From a checkpoint of a small mixture-of-experts model trained on Wikipedia.
Size: width 160, vocabulary 4810, 17.9M parameters.
Below are experts of layer 9 (counted from 0) of a mixture-of-experts language model. Rows are named router (the router's row for the expert), gate (a neuron's input weights, with its number), up (a neuron's input weights, with its number) and show model dimensions 0-79. Each number is 500 + 40 x the weight over its row's rms, rounded and kept within 0 to 999. Numbers have three digits each.
After each expert's rows: "mostly gets" lists some tokens that are sent to it at least half of the time. This comes from a sample of Wikipedia text that the model never trained on.

# expert 2
router:534476442492496469507472593513489562508540532426529456522452519525545531549516495541539500516516491546523506428461499522439423418523528504526519506473490508473551460540428506468553531468535514509501471558569514517513444573465454442474564471
gate7:538512463438487430520487509469493530551509527516549465463410523517501511515462536492508456481500509441563456504449411461474404504480508495473497527516531446531575442540431484457497509543473581449461553442524448485518513559419500448536524427
up7:597514503513490559454481469533500476514499588476556446433561541533464525543471525431477523521431553481447440453489452465509502544453439526522529493476537467516572468539482504489525461538498559539487441499481527575508477543552461519504462575
gate8:494500434463545492505397475522533525524474546478511445458504527520483572473508449518477566559495465478493507514525483532540457502508532528526480470474478394455514490521538547532453571464516530405499550513588454493487490445492475529458450407
up8:535446453446479442522492472502531471459604535521543507478429470481507494405500429500567455542445514444484526431555486522450484498498548456550492471560519526521523517491538479481520503435473479540521483513473516535411467561531496526482466498
mostly gets: " ch", " c", " r", " Ch", " cl", " comm"

# expert 55
router:521499513535483499480482530523503504439478532493523502506473535546512480546551468497525512465547478588538602476445504521400497395511479457436567509469464515386543523585467487502530534478516497519493494491491505539521515513463503470423541457
gate0:438444542473464514491554548523516484472474400466485488531547496515458495563512555480534487450547457465480462494544523568486457513450490498580512490407488518380503531564497482540482471438498460500496538527541556458505502515499526505503462525
up0:460464440483448485494497467540472557538497445498500533412513516504563432491539531466522466556517438493510485520509514473465553451499611529536571471471428565478479536504543544488502501507494513468517440465492502526515498523465431547517392472
gate1:479576543552513481432520594527512548607515443499487504507533498480525474517450477548450524512535476525568508483485480516506477511471534535500480445497530480501466519549469493479519512525591513483538488468472434445505423485468457548552475517
up1:428487469475448529535484497569474487510490481507446439545476485455501437443511495494536440520507464498514540507495464520444488474503525488551573403445500505507526548509465466534501544613560468578468461562503408485527527507503514535491525493
mostly gets: " film", " school", " song", " company", " game", " music"

# expert 44
router:521427438482555479535489496524475553481548525456540551559485505512556450531516501523566555522509497563533519420495500519412495507520492444495503486459492447450537407540465526535527557462524528493489468518546487514562507507481437425541517508
gate3:472431571520491499432529509554494555507471463454496524541475465511562453545546424526510518427554471515536501548489534509494553519527495449511411458466472464420518453572410448494465411571530559469521549498577451503491540427480453532514487498
up3:550509370539424549565481578469497474502575577528535464482477516462460484522500527534521469559485526489407530551469538504534499457528439470422505477526475568442422484522503444489551509460549537588499504449510506567477495467515466487487510551
gate4:471444494489474542496507519485479519465578493537440534513557491523506468530517475478543503523501501512571536489495419507438507483448516508491464521495506459580484431489490465556485476530482427511475533510509422484497475525477380584511470491
up4:553479503535504557463487558491507521541477498487458472554497581498530573465608574456470482516469491503471490569469521422465482486406492435486502494430461453553475527484477482437561523521539530479534528491556494504510510575528493538437485441
mostly gets: " p", " sp", " sc", " sh", " b", " ass"

# expert 6
router:504490510521517421514490471451498580478506586470525432562417536525509491541573449465553521465550499471502519498517492492496404432493504472442555479469508597531584471509418578548515541458540450468414449551484481499561552529502574456515537485
gate3:538493538495464519490516500463480552509578508548454555550528469469565506479534498463526552520574451537493520509523532465489447539431534368512560482462470467507527460478452490468494448511464567470515530547520407499507451420512564523494530524
up3:531446447513451515478475577521480474503594565577436489450471551492500498526470557539515510560445481530429520481488543466501447417485503557445475539590475519407449454492435446491467485509543477487551516531486473539518498432507520519524530572
gate4:492526506499468519452436489491478478472576500582482437531545566498440573489489533509492498509508475491540492418443434488525475485455431531458518510529506492554504546439525546511510437503537521522454579531498538494488421549493464532482549491
up4:517477477624538527433495534496515433542490473455541556471455543483473582488522514403526532559475505504431544561498507447465530530504500439523485486491506512520503507522507499541480551540591514481512478521555463473466510574524524522440522442
mostly gets: " Atl", " Swed", " Sl", " Philipp", " Ukr", " Portug"

# expert 29
router:523507533477484522425462455526473521436514474484589505513517497581510481522548489497526549462536426558530525487540510512436511504474472458510534523407433527482516481529505525490540502475517487539523485543530478550560460531461451486415489426
gate0:508449558481520473458511477524517463475499458423555472507517520563484538509559513546452509512478512479467481561475555630475515483416481525505513468459512569477506525566514561538464515500483446513555512452542622445540567517529491490445442558
up0:443468429466511487458563478562482524542514424548456447489512494485593430496568466464523455552503457514589403567530493501453527483476501497519520469483490471470464520506528586515491596448447560501541542490500530474538509436458486585518453450
gate1:484516559488457502486564461512555616524529486504538522520550493451525505471533521500435507476483496537546553389508483448491506426480522581429534438412472472499459543497490477462495538481502460497539497475494432455546509442480477454529508507
up1:477508473454452514527491570499460417552501542557439467509493511430532482496516444568545449554477479450508508479541477481537515468478414547542523400429450466510500507509460521500515576586571534470512440522553489488529432503477527498488545512
mostly gets: "%", ")", " km", " (age ", " mm", " mi"

# expert 26
router:531541473473465490459431515457479503458532523508546449534452557509469487587569451554543503463524471519551538484524436495485426466565473456494557491474500551489584458521450555521526520454558412514429480537504393489564523518453495478524521465
gate0:552459575518517465487492553535467442499413470498510537448495509554579455500478480480498484526477426487515496564466549508493574513490509499461578539436515558467486490498453439530520478575521480459571517556491504513514495497485469612531492456
up0:468489436490509501465480449554480547429523497482457507464457460480518459471522522529454440466544544531450471467571432482505489548543550564496502504477480540444489495563526492473442531507501600495543525490456511485505497483446453512616513476
gate1:454496462544450541491518442481513551485481464550499534475496492563516510561481474553604472516437534539553482526417521472471529489458483423482513506525533454464499477504492472542541540522546487526482530484380512484526487501488462479510518578
up1:459522529373435501536472589449471420505492481491483431546471527391463434529484479477505488501513469523472507530496502501508443504506429463502504466468452519542477545467495553478482504458532459443483506585514441456596477481532499528585614530
mostly gets: " Swed", " Kore", " econom", "adelph", "olit", "llino"

# expert 69
router:530565513524543470465486451562499497510571477479496505525466479548519459484489480585546551459531412487508568466509525523384511503537454426420556534479462545391506521541465540573511545470505455583499461473539491540539538534494502431488523482
gate0:518455546484466541494508515546513411509473483435488477468450498556481504478494441538446515432516504452503505505537568520541526546480498523488506461414515548423529515530488470543504471487505534498513478524526465537539486493525551475493443499
up0:460484423520524507533587501522516532473550407489507543428485497523479468496624439492471485505475429513579432574532492517476578407512540453500526480532474500518410491515534563530490489488481559500517542452506513516515506515426511562514405497
gate1:442495512527461523448443457460495499580556442579539490495501499546577542549513514450512514466493519523604487499545464485438495490455472497486531479524537471487471532467506465480497511533520479522564512469478479546507495488425477524466497411
up1:519491531478468498501476579508540401505470509506450508513516459511471444462502409571470478574481472507587485505475458495458543462524558534504498428474519519542469493522506540490538542549592531477500493519458460467568480498495520513506502576
mostly gets: " began", " years", " part", " time", " took", " before"

# expert 45
router:548456517437500522462473516524540496426532559497549485539461532556480433540555456506537484501529473496511567481487469505483487474474460458451521572481494523492502417515460519565544517466512502543465479511590533558473512522481476478519522426
gate0:537471558431431552518513554528520465496466478518498540520510508589481480503510491527520421461497521484463450517492553537490438479445490466515514473468484542375397454528508498575542478516507502508548497536521532501443463486519517560535520530
up0:524469348534532504530565474561438578520566460479418520497508529479483447520569470470526466596535510491514478536506467485476568528543501510508479482466505509445425527527498544509489483548467509454536530450440433473511510485433495549515531513
gate1:473476565502424529489533479475465575554478428468502572475519547501579484563511410507546515536473426499517546480515491499435528476530551508486512390483489468488475513485499474470529475535552464485512476524460456471491554495510516501507523448
up1:473509529517505443458484584509443452536486545471416471484442481425556450494541444524552484546426452520491525508486486524481488483577515481501513387497473457469493535475458544482484534562537452486452546461518432464536486507519517511524528492
mostly gets: "003", "013", "012", "999", "005", "966"

# expert 61
router:571563487552569477512477505526484548492511494461525480531491524581460514496477493488535514474549437491481531486520450469473469479543454442508576550466447543430510474516503529539506516454501524550523487550541494571530414523509517529433545446
gate7:514520469563470518411533599540487532566502495537467487473429477492488479430410524487496515454512527457550490542543509433501435515487433471535506559507417498515518382502481551512510479480507499497506524528509543575576518569480534529535518500
up7:596469523533532462472514459489522473506531558506548547496563509481478492483470452423472526491462523524459478438479501474500377479486496544610536461505541500496534567524539501476452520561507540518492407464526556515516543556499499587516427570
gate8:486506521529494471484519511526502526512448577484491475503486544462486450497456486422482519535537437564556494493530415564501484560571514540462481512375482446531526494485507572467536575428526495459451585550530551468463467473527501478473458477
up8:479448401483545466481519514584554517427542543533487544498482513430498527435462536542502453602493534533492557446494456475434408483542536506505417474526474474473522521515530474467532479443501416537473441533509497520430462516518484491489469465
mostly gets: "|---|---|---|---|---|", "|---|---|---|", "==S", "| Party", "==D", "==E"

# expert 34
router:543514531549501506526483480517557496460533467469519447540488526536458411515477477481527506494513455467542528488450505511448522503511498535396542519453408524390540507531490504563536557471525420546526477472495534520503503523444510421496560446
gate0:496524498494474567532480556478504431539478424508491476531508493571532512546500542476444484484471488484534460484582593520519512500490430438503483445435473467449535582497464490528517497484492475452590460454502561570508521482480468552499478489
up0:490453435548585473486516537469547502467535449429525528503419498454525382525547541494472525512518517542556484536485432580447562523452548537512523421532519524452427523487498471485534518520475527448438539471516510503507524494435474540579449493
gate1:416461480508443508501499486461477499534478518587497523448536510552560447449457516563474503571487487447564588522484485401466525511501587548471568478507499471473426443506483474441526533503530493508516496502446464572461536547405420556484491498
up1:482537520498515526484558568521480482482471565507425461476462466449498541449536437486506480483455405511493461460487484483461546492539377558553500461514432467536483536530526561513576490490565490485481475587555479500627476500513552490496530531
mostly gets: " also", " are", " held", " played", " used", " called"

# expert 32
router:533481484480474496487470521447534520455473526519532506510454548501496452536493488478505528522514474570561610475491415532445458463467452467468526493492468502404525510568516502546548498474508471498476478529480513550565466503494474517483561471
gate0:506464490452396514555512524490544471474438489518423469549488518517524509503551506463549459460509461463518523502518576543492523514469475483488542501429425535486441520559466475570496482526516514432497463510570567600520464465473487529495454541
up0:536484448480505501513536493530477505492498385539508475425469489506514493503562566478498533546561463502520506595479401514490524529515558521490507525462486505455428542542505585431527545496503590482471498480527504530576445470430507560513443571
gate1:460501534536480463437506531501546639557510453559504542415489512544556531527493471454523495540548498524557490497506494457458577465515469500446503477540439465462456453588527488473462512563545432485467473476449491504462498484448487486498482534
up1:473485455511504502518510521516425460510451526540408432568547493417528477523530464474522506559444441511533476488449479550502490433480455542499496483525498445513467537569489570494504537549564494478509438538520537467595475517464539466514480516
mostly gets: " list", "- List of", ") is a", " census", " novel", ") was a"

# expert 18
router:563472530539482469427479568504516485474528542487518490508438546565520514528528510521522510529536462548512596477481497503406437474530473503466492525469478474451530508558474514490575517462508472522509488478530483518535433520438490425477542448
gate0:523474522548413530486559527607536431529521435534467522485472558541508512502448499533504498515524461472493538528511520483472520515530452491522489521478460532435464477506506516571525472453502452473545498471483589515489510578441471530511479442
up0:489493437516530469525596521580511533524538404488548511542481468517539446515570527521425424509523478509515481525503520496476568475488527511507444469501464469444472580540529593483467486428464576455521532516504421528511491454469425534549414511
gate1:536524490447541481389519498497498621517495465513471549493538495577580522499471488528495448532519450488558569514481552491408450453504513569482487472492502454529438533516518421451520519556550462478503480515488441460535503443467480485497540481
up1:443551506453482480489484545494545500498464507502461496502475542408493508429503471571548457524452448481531482515501538524451519505483409472514519457469483497503472485541518455553500517541552490437450572504491532469501426500471528487475500461
mostly gets: " research", "urity", " construction", " health", " services", " law"

# expert 68
router:554488501474583409543415480514474578474546516509532471543448527551479512510475415521519526462540478484501536493483424480491467454490512429506514509485510508459524459496503527560541509443505443544521499578532482509523425521509525452550536511
gate3:447509534528450500502485473497516527523486549543485587509530479608558464509504467496537535497580467525510423456510533469498498535516502446530480498475540410486419518522454459575530471461479518448540549526542477521468389446451549448472522518
up3:524510461567513490544551562519474520541540593542488488510442561541478458507548518477513490505473541450478541499471570538521537449545514509460513527516477537383476541581502504479516525541563543534529485495458545492547498499488503527550469569
gate4:471463485505476516481488501501484519466588525532519469573530523509548533457448455457493441510507455492496448464545410495467467467495508536509473461469497507531457578463447511525571449497513445458481481562476460439509410522467435563558501572
up4:537504498503518495520482490474505538589534462425505515486557505508454526522543538499405518533475488475449551589453543447464567446511466491479487475420557488542487516488500505489582520532471503534555550485528482502537524569475509512515463477
mostly gets: "==C", "| Total", "==D", " Preceded", "==E", "==R"

# expert 47
router:515581429510527477519496476474491564484569464446505446514492546522512394501495502517546536467511394488570526434518460504396505500469510465429551508492491510440492497503480525569508523454524486513447476457533561501524539588520464402510526501
gate0:540494536468439533549558597566465500527489491410451493493539450517448502583509432482474548486490440532535480485480593494453469546492514515511512466500496496501448503538507460582497489485519469408511517497520510534472446501527551497420428508
up0:498533455529517488592495476518507506424520398539543525457513525510566393477496475484498472533510488490553456510518456521433579511516459494533505484454453557494425497521495535542539478514474548529496544523543463463534481501502475531578445498
gate1:443626489497482549470488512461553531525538503498523491447460553495551513609480530476485508568510444447527597537545513458457576534450573494414528486492531455526516463477460472471484484564560468506519493469447492492545470505501506473420468517
up1:550413513522469513511504526526499423489499539498393497509445472457505460446524486487516474468474516537481516481545488497463528434432448541581479497505460476533441600428488559514505540474510477474473452509559484414571550518519488499522498535
mostly gets: " along", " def", " incre", " opp", " requ", " conf"